Below are experts of layer 7 (counted from 0) of a mixture-of-experts language model. Rows are named router (the router's row for the expert), gate (a neuron's input weights, with its number), up (a neuron's input weights, with its number), down (a neuron's output weights, with its number) and show model dimensions 96-191. Each number is 128 + 32 x the weight over its row's rms, rounded and kept within 0 to 255.
After each expert's rows: "gets" lists some tokens that make up at least twice as much of what it gets as of all text. This comes from a sample of Wikipedia text that the model never trained on. Tokens count by the router's weight.

# expert 6
router [ 73 111 104 153 109 120 133  92 167 115 134 120 115 145 114 168 113 146  61 139 136 108  96 141 152  79 139  74 142 114  69 146 144 105 150 164 122 170 155 141  67 125 115  70  88  76  98 107 175 119 100 118 116  98 145 179 135 158 131 136 105 119 109 120 122 112 111 124 114 149 123  89 134 128 167 145  86  81 156 133  96  72 152 155 151 180 123 113 173 114  96 152 199 132 161 173]
gate0 [160  80 125 172 181 118 159  97 101 158 118 144  47 147 149 126 125 180 117 120 138 155 143  59 127 126 158  95 118 130 130 100 121 135 199 144 105 159 133 158 105 148 171 121 133 111 186 160 150 159 147 116 117 100 126 110 135 158  66 165 100 105 135  78 131  84 139  64  45 112 112  84 193  90  87 120 104  81 160  91 159 121 117  92 127 168  60 145 174 145 130 121  62 148  52 140]
up0 [139  90 145 121 143 179 123 171  79 204 170  95 108  94  50 144 155 175 101 160 134 106  73 136  61 162 150 112 143 149 115 153 183 107 111 158  96 142 104  98 165  90 147 146 169 153 155 157 167 110 100 146 144 153  92  71 141 130 114 102 145 119 128 115 105 177 139 142 108 147  86 110  66  76 123 110 123 135 103 143 137 130 166 129 110 136 145 126 193 122 124 138  78  71  84 119]
down0 [161  91 142 179  97 142 135 126 169  71 139 154 139 140 110 102 175 116 204  91 101 124 108 127 168 102 106 142 152 108 172 158 130 154  76 139 126 116 131 111 114 151 141  92 115 132  95 156 134 185 140 121 164 189 120 125 149 117 154 127 136  80 165 108 102 142  76 192 121 158  91 108 104 133  97 115 123 174 154 178 138 163 130 121 142 134 132 136  67  31 176 143 134 152 162 115]
gets: ", ", ") ", "\" ", "i ", "o ", "), "

# expert 1
router [121 164 130 138 139 130 106 132 136 111 116  98 140 136 125 148 142 109  81 147 138 109  99  92 132 139 129 105 181 167  60 118 144 151 153 126 124 202 143 115 111 138  72  51  79 124 104 132 158 103 135 104 150 124 154 156  98 154 142 110 139 148 167 163 150 113 118 116 140 111 151 117 122 131 121 123 116  75 144 169 132  71 123 154  86 130 144 120 164 145  92 145 184 103 184 165]
gate0 [134 160 122 123 141 126 184  83 105 144  79  59 150 105 124  83  83 148 104 100  69  87 129 129 173 124 175  84 167 137 166 143  81  96 129  70 161 164 167 191 121 108 185 129 120 148  67 138 128 175 126 106 111 106 139 122 148 145  82 133 121  99  83 122 106 151 137  80 149  50 182 117 133 127  84 171 119 100 125 126 134 126 101  80 151 142 126 145 119 141 107  90 125 198 185 118]
up0 [107 125 145 109 125 135  74 137 114 168  83  74 138 128 104  83 134 135 162  81 102  87 154 144 133 127 129 208 161 187 124 174 108 245 130 164 133 118 137 136 104 103 100 111  85 115 125 118  87 148  97 130  89 142 119 139  74 162 165 118 119 101 147 150  92 147 106 130 152 109 104  61  81 129 211 147 100 126 109  77 167 130 100 105  90  95 140 164 110 168  94  95 136 100 151 184]
down0 [138 126  71 202  85 121 118 146  43 128 158  60 123 123 149 163 161 170 128 171 112 190 124  80 118 133 100 175 159  51 187 152  88  95  38 163 119 117 108 159 147  87 101 122 119 111 140 151 130 120 123 146 168 185 174 112 134 123 151 145 104 127  87  86  90 122 110 135 100 104 123  93  85 127  88 142 147 114 155 135 117 125 171 112 138 102 116 101  73 136 145 133 117 133 124 142]
gets: " ", "\n", ") ", "0 ", "1 ", "2 "

# expert 17
router [137 164 197 128 176  93 141 102 146  98 116 118 131 143 148 176 146  81  71 168 182 131 113 108 152 143 154 141 186  94 116 123 143 103 166 160 153 129 149 162  85 106 136 150  75 133 102 144  82 108 101 170 124  93 106 149 171 179 165 108 154 170 157 104 171 112 104 108 170 123 129 151 129  85 184 121  72 138  59 118  84  91  87 128 105 165 117  71 144 105  80 147 160 166 199 136]
gate0 [ 83 152 159 148 133 105  90  98 122 126 122 105 121 178 114 155 135 157  95  87 141 153 177 120 136  97 147 101 144  81 110 175 128 167 110 120 202  87 108 198 101 117 230 137 128 231 116  90 117 136  72 122 118 158  85 131 132 127 143 121 123 129 129 124 147 161 150 114 149 119 141 160 109  75 184 144 140 136 137 109  97  96 129 168 174 142 129  88 233 118 141 176 149  96 149  52]
up0 [105 123 208 126 125 140 132  64 122 123 162 115 108 129 176 122 173  96  95 125  37 125 126 133  92  99 108 153 136 149 108  78  94 107 166 125  97 120 200 143  89 107 125 108 106 120  57 162 176 143 145 173 128 113 112  84 113 141 114 136  92 173 154 142 160  55 156 135 119  80 108 142  99 119  97  76 138  77 145 173 114 128 101 118 112 188 170 105 131 152  58  85 162 125 144  38]
down0 [151 157  64 104 133 176  92  66 103 113  66 174  63 155 112 131 120  80 148 143 147 149 109 116 150 125  98  99 105 142 157 121 127 160 131 114  80 151 103  82 110  89 123 124 108 131 182 179 174 124 156 164 106  54 139 125 105 136 161 128 147 108 132 139 137  74  71 104 193  88 157  85 170 107 122  82 112 169 141 105  89 183 115 145 144 130 106  65 112 155 140 153 132 181 134 131]
gets: "| ", "–", "in ", "the ", "on ", "In "

# expert 11
router [130 135  87 158 140 123 159 120 135  93  67 172 115 139 131 122 129 114 149 151 131 127 106 141 178  47 104 110 173 111  87 143 145 132 127 114 203 109 144 202 134 130 130 136 119  95 101 114  89 139 144 141 138 123 138 174 124 177 142 100 130 134 157 109 180 129 103  66 111 132 217 152 162 205 162 107  60 146 116  96 134 129  76 121 150 161 157 101 141  77 125 114 122 153 122 168]
gate0 [158  45 148  62  90 125  95 170 117 112  95 187 130 113 133 129 108 190 156 147 137 141 192 193 127 111  95 116 177 147 104 131 127 136 141 100 139 121 111 191 137 132 162 138 100 107 167 131  87 111 205 160 121 161 101  94  63 128 128 146  78 146 102  86 156 150  73 135  95  94 142 121 122 131 144 204  94 149 121 163 117 169 138 154 143 134 118 186 169 161 155 109 142 106 111 132]
up0 [151  41 106  63 117 149  74 110 139 184 109 124 152 103 103 105  89 131 100 121 139 133 143 172 142 151  62 130 190 143  62 118 136 155 219 135  66  90  79 183 135 146 134 109 134 128 129 132 118 109 134 162 123  92 119  89 140 158 137 124 173 100 154 155 141  94 124 155 121 131 177 151 146 150 169 195  82 130  73 147 153 119 112 134 157 109  96 158 213 101  96 132 104  73 150 121]
down0 [129  84  94 130 137 125 156 156 152 106 107 161 144  83 149 144 143 156 221 125 145 153 153 162 145 134 164 120 163 117 169  63 129 143  53 104 112 126 151  75 122 154 111 126 140 140 210 124  70 140 170 103 134 144 131 137 167 144 144 108  96  76  97 140 144 146 118  92 147 144 128 180 114 149  76  85  97 149 136 147 118 110  74 184 173 178 120 190  91 129 124 141  71 128 109 168]
gets: ". ", "S", "H", "T", "C", "W"

# expert 3
router [136 168  99 123 127 128 151 100 135  87 131  92 107 184 152 114 130 134 105 136 155 174 111  84 134  99 168 109 164 181 154 126 132 158 146 155 174 137  98 184  70 130 112 109  39 116 119 131  76 120 169  51 117 141 154 211  95 191 140  79 151 130 170 126 151 171 116 124  85 170  96 163 115 142 141 140 136 110  96 107 112  80  97 122 101 148 187 120  88 125 126 107 150 121 144 163]
gate0 [150 230  99 110 106 103 105 189 183 170 156  95 118 141 117  92 161  98  51 126 134  88 130 111 193  92 172 117 139 144 141  63 130 113 152 152 187 107 147 107 168 155 110 116 166 110 131 154 121 104 185 101  85 118 131 115 159 148 135 173 126 148 148 136 104  94 133  80 142 145 133 104 162 131 147 149 126  99 161 148 198 114 110 141 150 177 191 127 128 123 103  92 121 123  85 142]
up0 [167 155 160 139 106 101 170 123 142  57 179  92 150 210 126 136 142  97 179  53 142 149 109 114 144 175 125 114 137 132  97 109 100 139 123 122 137 101 109 155 111  97 173 112 115 110 175 146 129 178 168 120 190  94 132 125 130  86  89 141 142 121 137 153 140 100  83  77 144 115 165 122 103 187 137 125  98 109 173 168 143 200  85 137 164 145 107 133 127  76 105 142 152 122 123 155]
down0 [ 69 128 109  93 115 157 160 146 132 146 151 120  94 118 139 210 114 118  77 140  87 126 172 102 110 111 178  93 106 171  78  93  82 138 153 173  91 122  76  95 131 134 145 192 148 101  91 123 110  88 139 108 123 142 158 129  93 133 114 117  83 140 120 106 112 176  77  64 110 120  99 116 171 141 139 133 154  76 146  55 181  48 118 130 117  86 162 105 123 136 135 128 152 139  96 162]
gets: "to ", "of ", "for ", "with ", "on ", "in "

# expert 14
router [ 80 213 177 165 159 145 128 163 110 141 150 131 158 125 112 119 195  95  93  96 117 121 147 135 179 156  97 144 150 141 139 112  81 128 111 161 133 167 143 106 134 104  82 106  76 124  88 137 158 138 141 116 116 165  87 152 119 194 134 105 156 155 170 125 160  67  98  58 144 178 138 111 108 101 133  98 123 133 146 179  77 113 117 108 136 109 145 110  78 128 140 143 197 100 146 123]
gate0 [168 100 147 178  63  97 122  94 128 136 104 147  52 130 141 101 193 119 126  82 133 110 132 170  74 155  78 111 132  87 170 120 136 144 128 100 120 129 153 119 153 110 103  90 123 152  54 159 136 151 117 117 154 144 139 193  71  88 197 148 156 149 131 152  73 112  87  80 100 144 128 102 121 157 124 120  69 119  97 197 110 145 106  71 155 150 105 216 122 181 118 104 150  82 138 153]
up0 [129 164 131 165  74 108 138 154 208 188  87 173  42  82 111 158 204 167 137  97 120 120 179 152 150 117  89 144  78 117 179 120  98 128 127 145  72 103 153 135 165 122 112 149 141 143  99 130  98 148 137  92 100  92 144 125 106 108 106 158 131 102 178 131  98 101 124  77 163 134 148 106 131 148 152 183  85 139  50 151 131  90 124 130 146 115 142 135 143 153 150 157 133 147 128  76]
down0 [129 151 115 119  71  88  77 139 174 111 133 136 144 124 138 173  84 112 185 142  89  84   9  65 137 163 108 187 136 150 145 112  89 148 139 128 152 161 165 156 102 151 112  85 106 168  95 155 152 178 148 154 183 166 136 159 104 161 117 137 180 136 177  82 104  91  83 142 145 102  92 176 121 150 137 195 135 117 118 117  41 127  98 108 109 164 113 120 118 115 114 126  95 144 127 128]
gets: " ", "\n", "0 ", "1 ", "% ", "2 "

# expert 20
router [ 96 140 130 136 122 134 206 114  98 114 111 225 119 181 146 158 141  98 109 125 107 141  83 124 124 127 126 179 158 129  98  95  79 147 137 162 125 110 149 209 122 116  86 115 118 108 110 134  92 182 133  98 100 106 138 133 149 155 131 121 101 117 175 110 119 134 116 115 147 150 117 102  86 139 162 120  93 201 101 141  96 103 112 104 146 153 198 129 135 132 177  89 115 147 143  75]
gate0 [160 117 163 130  87 149 125 132 102  99 114 185 115 145  77 126 122  44  81  93  89 142 147  98  72 153 150 115 136 181  93 107 112 143 122 147  80 157 139 149 171  92 137 125  77 121 107 208 169 107 104 168  90  87 109 107 201 168 137 141 150 140 154 132 159  75 108 156 162 147 157 100 155 106 184 118 114 112 144 161 190 141 139 108 155 107 140 156 155 107  88  85 168  69 157 162]
up0 [152 181  76  85 153 153 124 159 117 125 101 124 158 122 145 126 108 104 168 152  86 118 201  84 171 161 150 102 101 125  45 153 144 140  94 151 161 126  59 135  99 144 119 102 134 151 114 113  79  86 129  71 106 163 142 139 150 158 142 125 228  93  89 107 164 130 178  70 132 179 143  90  88 132 147 138 178 107 138 110 151  82 112 140 125 179 180 168 162  91 154 118 123  74  96 115]
down0 [179 165 142 137 169 130  95 132  96 128 136 169 146 188 176 150  88 153 140 100 110 147 155 118  99 136 136 103  77 192  69 109 122 178 142 157  96 170 125 114 154 117 109 140  70  44 145 153 137 192 112  80 125 161 162 128 119 142 106 168 151  26  97  42  98 112 125 126 149 144 157 121 110 120 109 137 143 155 150 159 167 135 152 165 178 138 108 230 120  69 122 157 145 134 117 164]
gets: "the ", "a ", "The ", "two ", "an ", "A "

# expert 12
router [ 95 118 183 153 151 111 142 102 213  98 114 134 167 160 119 144 117 119 115 105 143 118  99  65 174 154 180  74 192 160 145 116 136  98 108 130 152 123 110 126 101 113 118 125 103 154  64 123 133 148 173  82 141 115 125 113 147 143 177 117 131 137 160 139 160 152 164  81 117 154 127 124 113  75 158 163  81 113  88 132  83  95 150 131 158 128 110  71 224 131 134  98 163 162 152 147]
gate0 [139 129 128 153  98  90  99 133 130 140 119 127 166  90 154 106 159 117 157 154 131 120 131  40 114 139 103 125 175  90 138 112 130  67  64 132 110 182 146 127 178 111  84 129 103 208 124  95 129  77 101 138 159  98 120 151  99 157 100 158 151 147 221 168 126 119 164 156 152  97 119 129 128  93 192 170  75 121 150 142 112 133 120  96  99 113 157 143 170 127 115  68  85 116 133 109]
up0 [168 158 141  85  98  91  95 126  43 117 127 135 179 137  77  95 130 178 123  96 153 104 102 140 133  86  77 128 103 117  95  84 141 105 168 209 135 174 127 107 115 117  90  92 154 155 110 142 139 138 221 198 146 107 114 117 132 108 114 163 166 104 115  69 136 163 156 120  59 132 135 126 133 145  81 108 107 152 111 179 105 154 126 121 156 100 160  64 127 164 116 116 118 168  84 127]
down0 [159 121 148 107 147 129 203 140  99  78 119 139 192 126 160 118 156 128 106 111 115  93 129 138 167 147 111 109 150 101 106  72 139 161 125 156 123  88 173  89 129  81 107 116 156 190 137 131 140 158 145  88 134 129 108 178 152 149 149 118  93 132 113  96 107  77 108  71 102 128  74  99 143 142  90 142  81 102 126 118  65 158 110 142 149  32 118  54 124 185 114 116 105 178 129 118]
gets: "| ", ".", "201", "–", "(", ","

# expert 9
router [160 170 121 164  85 119 127 153 132  75  65 153 167 147 213 135 120 138 112 141 129 204 104 135 115 134 143  86 170 116 132 160 139 164 158 120 162 146 110 199  84  69 132 102 110 131 113 161 171 145 102 131 108 105 125 153 126 191 173 157 155 171 128 126 124 100 114 115  89 144 149 117 152 100  92  87  89 117 113 184 113 110 110 158 223 100 131 104 147  85  64 127 150 155 171 113]
gate0 [146  84 147 138 112 131 174  99 108 182 107 120 159 106 106 122  93 144 107 163 141 203 121 131 156 143 170  86 133 137 102 161  66  96  99 124 141 140 102  81 121 128 137 137 124 173 109 110 182 135  78 111 114 184 103  93 118 116 176  79 158  80  79  85 136 135 148 113 131 149 187 149 222  66 151 163 113  96  99 100  93 131  76 142  66 150 136 116 119 137 157 129 137 144 178 110]
up0 [112 135 114 113 152 141 148 102 128 173 189 159 109 116  73  87 126 135 119 144 123 163 137 209  95  88 150  93 175  88 124  72 134  96 108  95 124  73 166 151 129 112 143 157  78 130 118 172 118 146  96 130  68 167 124 114 114 107 104 147 131 106 123 116 128 146 143  78 104 145 134 137  74 176 146 151  67 125  98 171 115 108 119  96 127 174 120 178 100 135 165 133 134 186 167 145]
down0 [109 103 156 112 136  95 151 147  59 149 124 162 177 165 140 151 109  88 140 173 159 103 134 151  51  87 126 162  76 112  71  83 130 152  84  83 139  70 127 112  95 178 117 140 136 157 113 157 135 115 138 104 131 184 176 106 132 113 143 104 166 148 136 123 177 100 130 123 118 135 132  93  71 148 124 113 102 209 119  99  78 156 157 113 109 141 117 127 122 113 121 104 125 105 151 127]
gets: ". ", "\n\n", "\n", "that ", "). ", "\". "

# expert 0
router [117 146 123 138  94 126 202  48 153 118  88 103 118 172  88 189 160 112 119 145 130 163  89 133 116  78 122 107 160 141 109 106  89 163 139 138 151 167 102 139 113  99  28  88 133  93 107 157  42 129 170  89 105 147 109 155 111 198 104 100 140 113 166 134 156 163 119 121  72 172 235 131  89 147 152 116 125 163  96 147 151  96 114 100 102 135 150  97 151  99 116  96 140 110 155 130]
gate0 [ 67 132 177 111 109 119 175  71 161 108 113 126 150 145  80 209 186 158 149  73 133 147 178 140 122 104 158 114 129 172 156 120 140 179  97  83 157 146 188 112 183 104 111  68 120 156 133 143 106 142  77 119 110 174 115  95 147 126  95 133 137 105 101 101  78 146  78 123 161 115 166  89  89 142 167 109  88 119 148 141  83 143 171 119 162 152 122  95 120 142  88 144 121  86 138 144]
up0 [172 155 106 134  68 122 118  82 160 119 144 137 158 165 138 141 173 154 184 124  41 116 156 159 118 117  65  91 123 109 145 129  97 120 106 106 148  45 156 137 112 153 184 122 137  62 160 146 186 146 131 147  98 119 145 157 165 125 131 119 143 116 127  67 106 113  90 166 172  76  86 162 115 147  92 141  86  65 122 154  67 115 118 113 158  82 133 150 157 127  86 106 109  90 128  77]
down0 [122 108 131 145 104 155 170 116  94 119 128 110 116  96 109  46  89  91 148 166 216 138  85 120  94 131 156 166 128  95 105 146  86 115 136 134 112 115  73 155 116 137 101 152 161 122 136 176  77 163 130 152 128 101 164 108  58 132 102 130 114 138 162 159 133 107 183 163  99 145 134 116  93 121  72 121 144 132  64 103 165  97 132 154  72 148 129 107 146  96 152 116 156 160  84 122]
gets: "of ", "in ", "to ", "by ", "for ", "with "

# expert 8
router [137 117  75 148 100 116 139 103 114 120 111 129 167 198 173 167 125 148 123 136 179 190  88  86 130 121 192  45 117 141 140 123 150 141 137 166 127 125 133 193  69 105 133 128  12 144 118  88 180 105 103 121 129 112 124 174 144 182 140 101 129 101 149 131 139 160 105 111  87 130  85 132 104 110 122 139 129 106  83 115  93  96 122 135 159  91 176  80 111 160 122  83 146 112 151 152]
gate0 [113 112 105 116 151  97 158  45 107 111 122 114  95 118 133 128 105 151  85 154 157 118 135 117 135 154  74 176 130 153 119  75 166 135 122 101 101 109 136  84 143  97 116 122  50  90 131 180 125  84 124 142 105 101 169 124  88 142 104 153  81  91 126 139  90 141 135 122 125 175 134 158 109  75 142 104 127 191  94 128 165 145 134 106 102 119 193 140 115 169 126  99 143 129 118 125]
up0 [106  89 122 109 140 146  66 199 125 142 129 132 169 171 110  92 137 129 207 116  91 156 123  90 132  55 170  78 123 101 172 171 174 145 156 114 129 145  99 117  85 168 113 160 186 126 141 106 117 145 132  63  91 127 104 112 173 120 130 132 173 170  96 110 124 118 122 102 106 114 133 109 215 127 116 179 162  76 102  93  85 111 130 143 186 132 103 128 131  69 163 158 140 104 129 131]
down0 [100 141  96 110 113 125 156  44 146 130 111 203  74 125 143 113  90 163  69 123 149 129 121 135 157 179 121 154 122 135 123  76 128 148 115 146  91  79 136  98 151  70 149 143  67 111 150 152 141 149 146 205 164 151 180 140  75 156 111 137  90  94 168 139 161 136 118 177 107 136 104 180  84  76 143  65 123 121 148 108 143 132  81 108  95 135 154 133  77 127 168 100 126 101 126 167]
gets: ", ", "is ", "was ", "are ", "were ", "be "

# expert 5
router [145 170 124 128 182  75 111 151 127 115 110 103 129 126 131 130 160 114  95 164 175 130 155 129 196 112 162 138 160 131  89 166 114 175 177 125 143 194  71 144 114 132  53 105 151  99  52  73 125 149 102  61  98 169 154 122 129 153  90  97 139 119 117 129 130 161 104 109 114 117  94 125  88 154 153 159  93 136 112 115  81 123 135 173 193  75 148 118 118 100 135 158 120 126  91 113]
gate0 [116 121 152 144 175 136 152 173 138 114 131 117 140  68 119 196  42 143 115 105 140 129 109 125 106  93 112 130 123  52 138 210 132 164 154 143 130 191 102 199  81 152 150  68 126 129 164  95  92  60  73  89 108 160 138 155 151 139  43 133 134  73 139 125  88  93 173 114 101  90 142 141 224  82 171 122 138 119  82 126 101 159 121 190 102 132 159 119 121 147 149 149 126 137 153 131]
up0 [ 80 105 141  92 194  98 169 149 104 146  92  92 130 121  99 198  91 129 111  94  92  97 130 112 152 112 148  99 138  63 156 138 135 132 104 131  88 174  95 177 112 135 101  99 134 107 175  72 122  99 124 128 178 180 107 171 177 118 133 133  97  96 100 100 102 123 145 141  49 135 153 113 197  95 143 112 106 123 128 100 140 171 116 197  74 141 174 187  87 173 158 138 177 143 138 119]
down0 [173 138  84 114  76  80  58 144 159  96 127  63  90  79  81 134 130 128 139 112 132 130 184 149 158 123  95 190 142 144 189 140 131 115 153 126  83  85 119 151 156 142 120  90 160  93 114  97 100 152 136 142 154 104  97  72  88 122 130 169  62 119 135 125 144 141 117 132 154 138 170 156 114 122 164 100 127 154 123 137  98 157 135 158  60 149  97 130 133 159  26  99  98 127 140 144]
gets: "|", "\n", "- ", "==", "===", "\n\n"

# expert 22
router [ 76 132 124 195 112 127 133  83 131 126  86 160 102 120 174  84 139 123 104 140 160 134  93 140 133 109 113  97 105 125 101 127 144 179 169 168 152 148 147 197  79 108 111 117  86 129 135 132 142 111 112  98 117 101 168 141 159 170 153 132 117 115 114 169 177 119 116 101 129 127 115 104 114 111 128 134  66 114  88 139 128  51 144 154 188 135 120 116 162 105 163 126 158  95 163 122]
gate0 [131  69  73 137 114 144 158 208 126 143 138  84 151 106 170 116 171 130 158 149  92 120 142  98 132 134 142  91 118 157 157 167 114  93 109 134 186 158 109 128 124 125 127 142  76 159  96 136 215 102 109 181 154 154 168  95  86 121 143  96 104 170 116  87  98 166 123 110 164 165 165 114 130  87 180 171 102 122 137 159  66 181 163  99 186 191 188 103 106 132 159 107 133 158  96  62]
up0 [152 195 135 133 152 142 126  66 149 129 120 185  95 156 119 157 112 165 179  84 103  88 117 140 137 156  60 120  78 140  88 154 145  88  80 185  48  96 125  96 126  82 149  73 164 191 140 121  53  94 167 132 118 144 183  84 172 126 102 103 158 107 160 148 136 176 139 131 128 139 143 184 143 117 107 150 124 123 112 142 114 156  92 159  93 153 159 132 107 144 126 133 155 120 107  75]
down0 [154 144 109 120 124 185 111 196 146  98 139 155 189  68 151 114 156 128 183 101  99 191  93 110 141 146 125 125 183 119 156  50 130  89 140 147 108 173 138 135  88 177 160 151 156 104 130 147 153 112  70 149 174 140 101 119 167 114 167 156 120 138 133 161 130  94 110 144 132 132 107  92  60 128 111 164  76 142 127  89 139 172  88 133 155 197 117  98  90 172 130 148 125 104  95 142]
gets: "and ", ", ", "was ", "is ", "he ", "He "

# expert 10
router [132 129 167 168 167 161 145 125 165 134  89 194 192 143 158 113 117 193  59 144 126 101 118 144 146  81 160  92 186 150 119 120 138 167 121 136 184 117 133 171  90 110 114 113  89 165  66 135 185 123 161 108 201 143  89 108 129 140 112 130 136 130 162 181 137 148 134  83 104 138 210 126 135 141 142  99 126 144 120 110 115  99 121 127 183  89 177 102 148 182  65  52 157 173 135 116]
gate0 [171 131 119  71 154 115 110 109  62 158 157 114 109 162 173 127 159 144 137 119 104 149 156 131 163 107 108 153 151 184 122 154 138 109  96 139 123 144 104 102 176 111 172 103 115 146 118 135 111 177 109 163 131  63 201 122 145 164 157 131 114  80 143 181 132 195 139 150  95 154 106 120 160  50 135 152 148 103 125 106  92 106 120 130  89 135 144 121 166 149 112 115 201 147 177 133]
up0 [158 187  95 140 165  96  94 123 144 144 149 140 178 123 142 141 139  87  85 166 107 142 162 123 161 155 120 126 128 188 152 132  89 203  86 126 129 134 176 134 153  87 101  93 146 137 120 121  73  74 142  66 148 132 116 184 155  96 126 129 139 171 147 119  72  65 154 115 140  66 132 146  52 121 106 150 157 100 107  75 100 130 133 129 121 134 101 130 159 174  94 107 123 123  73 144]
down0 [148 109 184 184 130 158 108  91 112 148 231 101  89 148 135  72  99 126 138 152 180 156 120 112 143 146 164 185 138 158 106  93 177 130 103  95 117 165 136 170 146 129 120  73 126 132 132 130 109 131 138  98  90 146 106 127 156 102 182 146 149 136 160 119 141 133 147 101 107 110 111 134 145 134  72 124 130 117 130 115 108 102  95 108 112 144  87 163 155 109 181 153  57 122 184  76]
gets: ".", "201", "200", "202", "199", "0"

# expert 18
router [137 150 148 161 217 125 132 121 113 119 127  87 157 168 151 116 139  95  96 193 133  58 111 114 117 127 161 125 188 105 127 154 133 144 149 113 151 169 112 159 120 135 106 141 112 146 114 152  96 103 171 134 106 151 129 144 144 135  94 137 167 143  88  99 178 151 106 106 121 164 168  78  91 129 174  91 115 109  68 181  77 138 108 148 152  77 132 111 142 127 140 152 165 100 175  97]
gate0 [177 128 122 143  85  60 114 157  61 120 157 118 147 105 147  88  99 131 188 158 128 167 101 147 108  74 134 113 120 115 142 137 129 139 133  95 128 157 118 141 137 149  88 114  98 157  73 133 158 172 134 181 106 173 123 124 127 137 125 115 148 163 150 152 201 109 114 118 153 154  66 148 103 101 117 110 115 161 140  77 101 168 156 108  62 104 122 130  91  89 102 152 110 144 143  65]
up0 [103 100 130 113 136 126 132 135 173 136 137 151 152 102 140 154 155  78 137 133  81 188 197 117 152 140 113  85  31 164 119 138 132 135 123 189  93 158 149  74  97 129 177 131 158 117 179  81 143 114 138 111 169 121 130 182 133 130 185 131 121 147 139 120  81 174 177 158  86 116 149 141 142 160 167 124 134 170 123 143 149 130  85 140  95 185 148 134  92 158 147 143  98 101 109 198]
down0 [ 75  44 178  95 153  84 104 142 121 104 114 117 200 161 153 130  90  90 143 121 155 110 155 147  96 129 131 122  79 128 125 137 167 129 173 142 170 160 100 133  49 119 124 149 182 125 140 101 128 154 141  84 139 139 107 146 143 175 116 175 117 120  53 128 168 103  89 121 133 170 116 188 124 154 115 148  97 150 114 157 109 173 139 148 151 143 139 150 122  47 164 163 178 121 158 132]
gets: "| ", "\n", "|", "; ", " ", "1 "

# expert 13
router [137 147  84 121 117  72 184 100 173 154  86 133 103 197 129 171 104 111 113 121 140  89 119 128 196 116 157 128 108 138  80 121  92 152 160 123 162 182  67 148  91 134  53 124 138  68 118 141 125 166 149  90  91 156 145 159 163 155 105 111 133 135 111 135 120 115 119 118 102 174 156 109  83 132 179 194 127 145  94  74 128 108 110 139 123 121 145 105 114  90 118 129 143 202 126 113]
gate0 [147 120 122 121 140 129 142 146  79 118 131 143  76 169 186 165 133  99 114 110 150 147 147 132 112 147 121 117 160 154  42  79 122 114 118 102 190 177 172 162 172 136  87 143 117 110  94 117 198 164 123 171 149  83 163 155 146 130 126 178 183 131  74 136 111 158  53 108 143 115 102 164  98 109 149 109 116 150 146 138 108  96  81 165 157 148 150  76 151 111 153 123 184 124  75 136]
up0 [132 153 167 147 112 121 121  80  78 113  97 121  93 145 101 102 135  75 169  95 137 122 179 150 135 105 103 120 120 159 164 161  87 185 112 170  91 112 107 175 200  71 112  79 148 141 144 156 124 213 121 186 122 128 124 135 126 119 119  81 147  78 168 159  90 100 125 189 118  92 108 114 131 147 124 124 151  49 129 191 149 188 169 106 160 177 165 180  73 136 107 140 140 156 144 121]
down0 [135 106 144  76 157 100  87 110 160 140 158 144 134 115 136 137 114 124  87 148 166  59 118 150 140 140 136 139 121  75 144  86  76 152 151 130 142  67 112 112 165  95 157 133  67 164 143 146 135 117 144 161 136  79 112 156 153  50 155 136 149  64 153 169 148 111  73 152 164  90 111 103 153 125 104 121 113 161  87 152 107 123 103 167 206 133 153 126 111 169 121  95  85 137 157 147]
gets: "the ", "- ", "in ", "(", "\n\n", ": "

# expert 16
router [111 188 157 160 183 168  86 158  80 112 102 218 155 140 119 118 106 157 110 171 149  87 150 163 120  68  96  71 131 136  92 155 168 146 160 126 143 113 135 137 117 134 115  76 104  94 104 105 183 136 178 126 118  90  63 159  93 156 137 117 131 122 204 134 122 170 136  80 105 162 224 130  84  88 136 160 121 221 132 138 106  69 137 119 101 131 171 103 126 111  76 132 131 152 173 139]
gate0 [119 122 114  87 108 124 127  81  88 146 117 126 108 140 109 117 170  78 106 179  97 125  86 115 116 108 123 122 118  85 118 147 127 151  65 144 131 102  50 119 151 162 183 162 137 135 111 114 193 102 132 132 107 146 113 129 118 135  88 108 108 183 127 144 186 117 135  81 103 144 170 182 154  99 134 170 172 111  78 135  52 196  89 161 116 159  91  89  42  91 149 181 160 194 141 127]
up0 [117  40 121 120 110  64 117  99 142 106  85 129 104 118 160 103 139  97 149 188  95 142  89 124 208 132 120  97 110 174 105 121 112 172 104 102 136  73 180  90  92  73 177 110 123  91 125 136 130 106 127  83 108 131 102  86 129 186 111 168 178 153 124 199 135 116  97 127  95 105 131 142 138 130 115 171 131 104 155 159  75 153 144  85 170 175 127 100 101  81 131 113 147 116 139 138]
down0 [125 138 109 153 197 110 114 135  92 100 131 169  95 125 111 103  89 141 110  82 130  85 117 173 170 109 124 140 139 121  87 106 156 158 180 121 125  18 114 101  80 150 167 149 111  51 174 128 112 119 140 122 161 151 102 163 155 102 115 158 164 116 159 151 130 133 109 177  96 104 168 182  89 119 149 140 137 171 131  95 181 137 136  97  85 116 142 159  97 116 160  82 132 136  96  73]
gets: "1", "2", "3", "'", "0", "4"